Weights of a small mixture-of-experts language model, trained from scratch on English Wikipedia.
Size: 18 layers, width 160, vocabulary 8192, 54.3M parameters.
Experts: 64 experts in each of 17 layers, 96 GeGLU neurons an expert, 4 picks a token, a sigmoid router.
Training: 879M tokens, 7033 steps.
Below are experts of layer 10 (counted from 0) of a mixture-of-experts language model. Rows are named router (the router's row for the expert), down (a neuron's output weights, with its number) and show model dimensions 0-159. Each number is 128 + 32 x the weight over its row's rms, rounded and kept within 0 to 255. Numbers have three digits each.
After each expert's rows: "comes before" lists some tokens at least twice as common just after its tokens as in all text. This comes from a sample of Wikipedia text that the model never trained on. Tokens count by the router's weight.

# expert 35
router:133132134132093081162119099117150168124119117127137137124089085070102169135106139159147171143176081119137056140122076195117107166192146117107123084091104069138102130134176106138068173141187121066040137099131110102115146135149059104055202169115138111135163145121108131152064109128121148128149181131106107077078152147156117132139169173098084138115117104107162162092153117182127110170117150122060162121144154150139158144107138120134115084101087129098212145088124111137105155089105099
down3:113164113109112112225117164156133085145102069138136126178163107121101080208113146093115132184141145129091119162159121170130125126122111101169151119115190116148133130132106152060095181073157165113119157123143147130119090144114169168089141151147119153107139119131131047118112104165126130155063088208093119109128167163095073133104178103133185053161119111151181131122134107096139096089195133171139138125134201124130140179154127166116152142087194129113107098091126164153141165167099120
comes before: " | ", "–", ".", "; ", ", ", " |"

# expert 59
router:137118123121042117104092100126165111104134090155134136158140120115103136153124154143147151113170172095148121130093095144105136145169071141104129092095120080193098134137145103181087161120128169102077081079131135111118099085140115110077153128171110111181142133104094184154090073083142123142133143159105145007119123130097179157139124150122066117106104115096164141066148127140151124161126153123060144127107169173124187148095164138131126135056052074089191156065131128115134120111175106
down0:174118141158121128107127106130111109131148083153144071077138130120078082128097089163136141183125173160107130124109135183098151157104125132126141148140120122107159154072075088119096156109114132130153074170164149142157206119112172161132154106165138139154111135110181160129107128136097158102079147156085181171157116123135137120142168147161073155182172085084168098139205133119191149135141132048128095151112118159120123131125105144209158087175158195184160163071140091173185123129175173
comes before: " | ", ".", "–", "; ", " |", ","

# expert 19
router:095087160130124064074072101117175130131112079173120132159159134111118132172118165133137189141165163095161103071074105169115092147124140134127110133131145074191079121149216096133108190128109192093088091075159128120105132032168098169100113109128098109191146115121104130122098139085089157087095129159110128066125178148144180157137124116098113099116148168121143156147151137146146157181129152147063115141158105188120177125166166116165118122128121090080159091118149146153113138105134079
down0:071140138127097102177081118126117128127070107147145090132128127124183122101156154143138183124145121094114207135147168143121085093231096130078078171167161158188118145124133100038164103162091082111140123134127073061126162090131128126136119141187111058118123128132144138141088079140109163138125133178138186084145152144137172138112104200143109143113113141113137136188090091171122076139167139122169104107206180153119083109195117110106145127101142134105147121109134129103177140106106121
comes before: "0", " | ", "1", "2", "6", "3"

# expert 2
router:117168199138113149080074125104196126158130122205087124171117117089115121135108160186160124136132133114104074136044134154110118179142106158156159159093148107177096126106156147179105119153121147065046097124101188093145126120152090134107162136144110108189147091119092127161106100133149166088095132106084068116076102122127112108121156117124074125098089137099156203100185115128116219153129135114144123085076159117098105139155158102096103116126142145094169175134155103168126105122147075
down3:168197147135133145102135114145171177094103125139184101105097124084125132143186135136124106130116169058146114140134103166147146124173140174168086126136129123123134152107123083090088189137052134148149103163121126111149168168145147141153228119096132157129152172099153162110083131148130111090097099189132162112147112097159113140150163173146053158176098166093141149123105149106080123089152133142153108113124156104154134102021192128120159120064124182090104124080115115156130101048133094
comes before: "\n\n", " The", "\n", " He", "The", " In "

# expert 54
router:116145143144095073125098107096111198131160116167135098123100150074174152110089168121188162138222122058138073105107088133153124147124112132137133119106167076115115089152152078163068116097145194130114108134119134130079135087143115116048222120125084137155152091146136135175082130121122137171120114144133175106139133074135156134158126153184124131105068192115164136136162109136143160203109128106117109079141141193140123168105169168159126139129091117140162097087136083137160169104168099
down0:178100094138091108133143088198163152124096111107112122128175112145130185135089105166128120232186155091146079185096186127100209097148125144144105115129113073132146138151123141130145143194186143155158134114126124168130093116131146082135108133132111099101184112110133128169174161158168051053148183132101171120144137134160123125123146128116080122158176102167151134164140060131155120109123189135162173065115093138140101051111142087123097099132150117111077135112108169125134127166104156
comes before: ":", ": ", "\n", "2", ")", "°"

# expert 5
router:111144179173073108081105134111127145131120078180111142161107100028100114156097150121195096094145154098120092129067118167110100130132130112146174148070153064162095102148188124150083144133138151096087130138108142092144148113162092135095126129194102045146170075126123116135055140141142157073122079072086081118111095123117132126146123112126057077100125128105161177105164143132108176191094133098113113090140164146093145143144130124110101123105095151084166138138129106183097140091114072
down0:154177093115155200122093136140129124104186165118169142134124104111101125167147130166129177102107096140137163163097060097145111149089094123082163116132104150147145126148156161120080100093097102132176092132141078062072152079166173100142135105118056108102109088121140119047096161167105125114159144131112140057110108148093128142111179157124134123093126131106153100151094137115071141173089116127073182153102116108093167175046108068169096212149102147156107120146141107075093100120139125
comes before: "\n\n", " The", "\n", " He", "00", "5"

# expert 25
router:133151151105136121122100109126153120079179097165095104157108105065104147149131176175129200117183144098171084134103112115153188118199132121161116167107119092168102108150176105167113117151151144100103161118161153087142166134128068181065135123133141103168187116176130160158081136128111183089084153134149111064129170075138160154114119140125094116112111131084164187113117136124120209165077119144135141083117115177123104073119163075092146114137111163115175182144180077175130149098137081
down14:108150039093148119121113095123110144094075116144110151143105126133156067139123146138097135131059133086166149140182129175094152113139143138110147131176159151109162104116104114111122140126104166065179097070141100093130106094139114131107152066098076072111123059187154096135096173143109101073167176127117081111133129158164166201111086128165120164128154104128100156093103139129112182111124168077095126191111092155131151166076056117138119101120108127111153218159139076091156159142154152
comes before: "1", "2", "3", "4", "6", "10"

# expert 57
router:157115210125136109112123084114163134135164136242122105145147089099139137145116161176119179151148168111143119119099133135145142142105115142170152128117142098160120117127190142121075206147181164114097145117161154113128144104174080135090118087149085110140149103090132146118135156061127177109133135128093124076131120127145146141112120133048100085103164133117161208088158124140133167206095157170108131070119132130097152095139226102109161072149126088078200125141128104179126147123146110
down15:130141155159077134118119117179147103138085144154143219052084122110103154177151199148137182149170146128095155115119135149064135195184131096089132185149116135068106127089185104196136089150128099105109134155110146105156163082144133136085111168113142082196201150147132068113107099154127135145113192170154147124166119140155119129094107137134133144144085162110127086105114067154131143119177105090096117127097114140155081120110117077123087163133082151104152124191097178146094116100123146
comes before: "1", "2", "0", "3", "4", "6"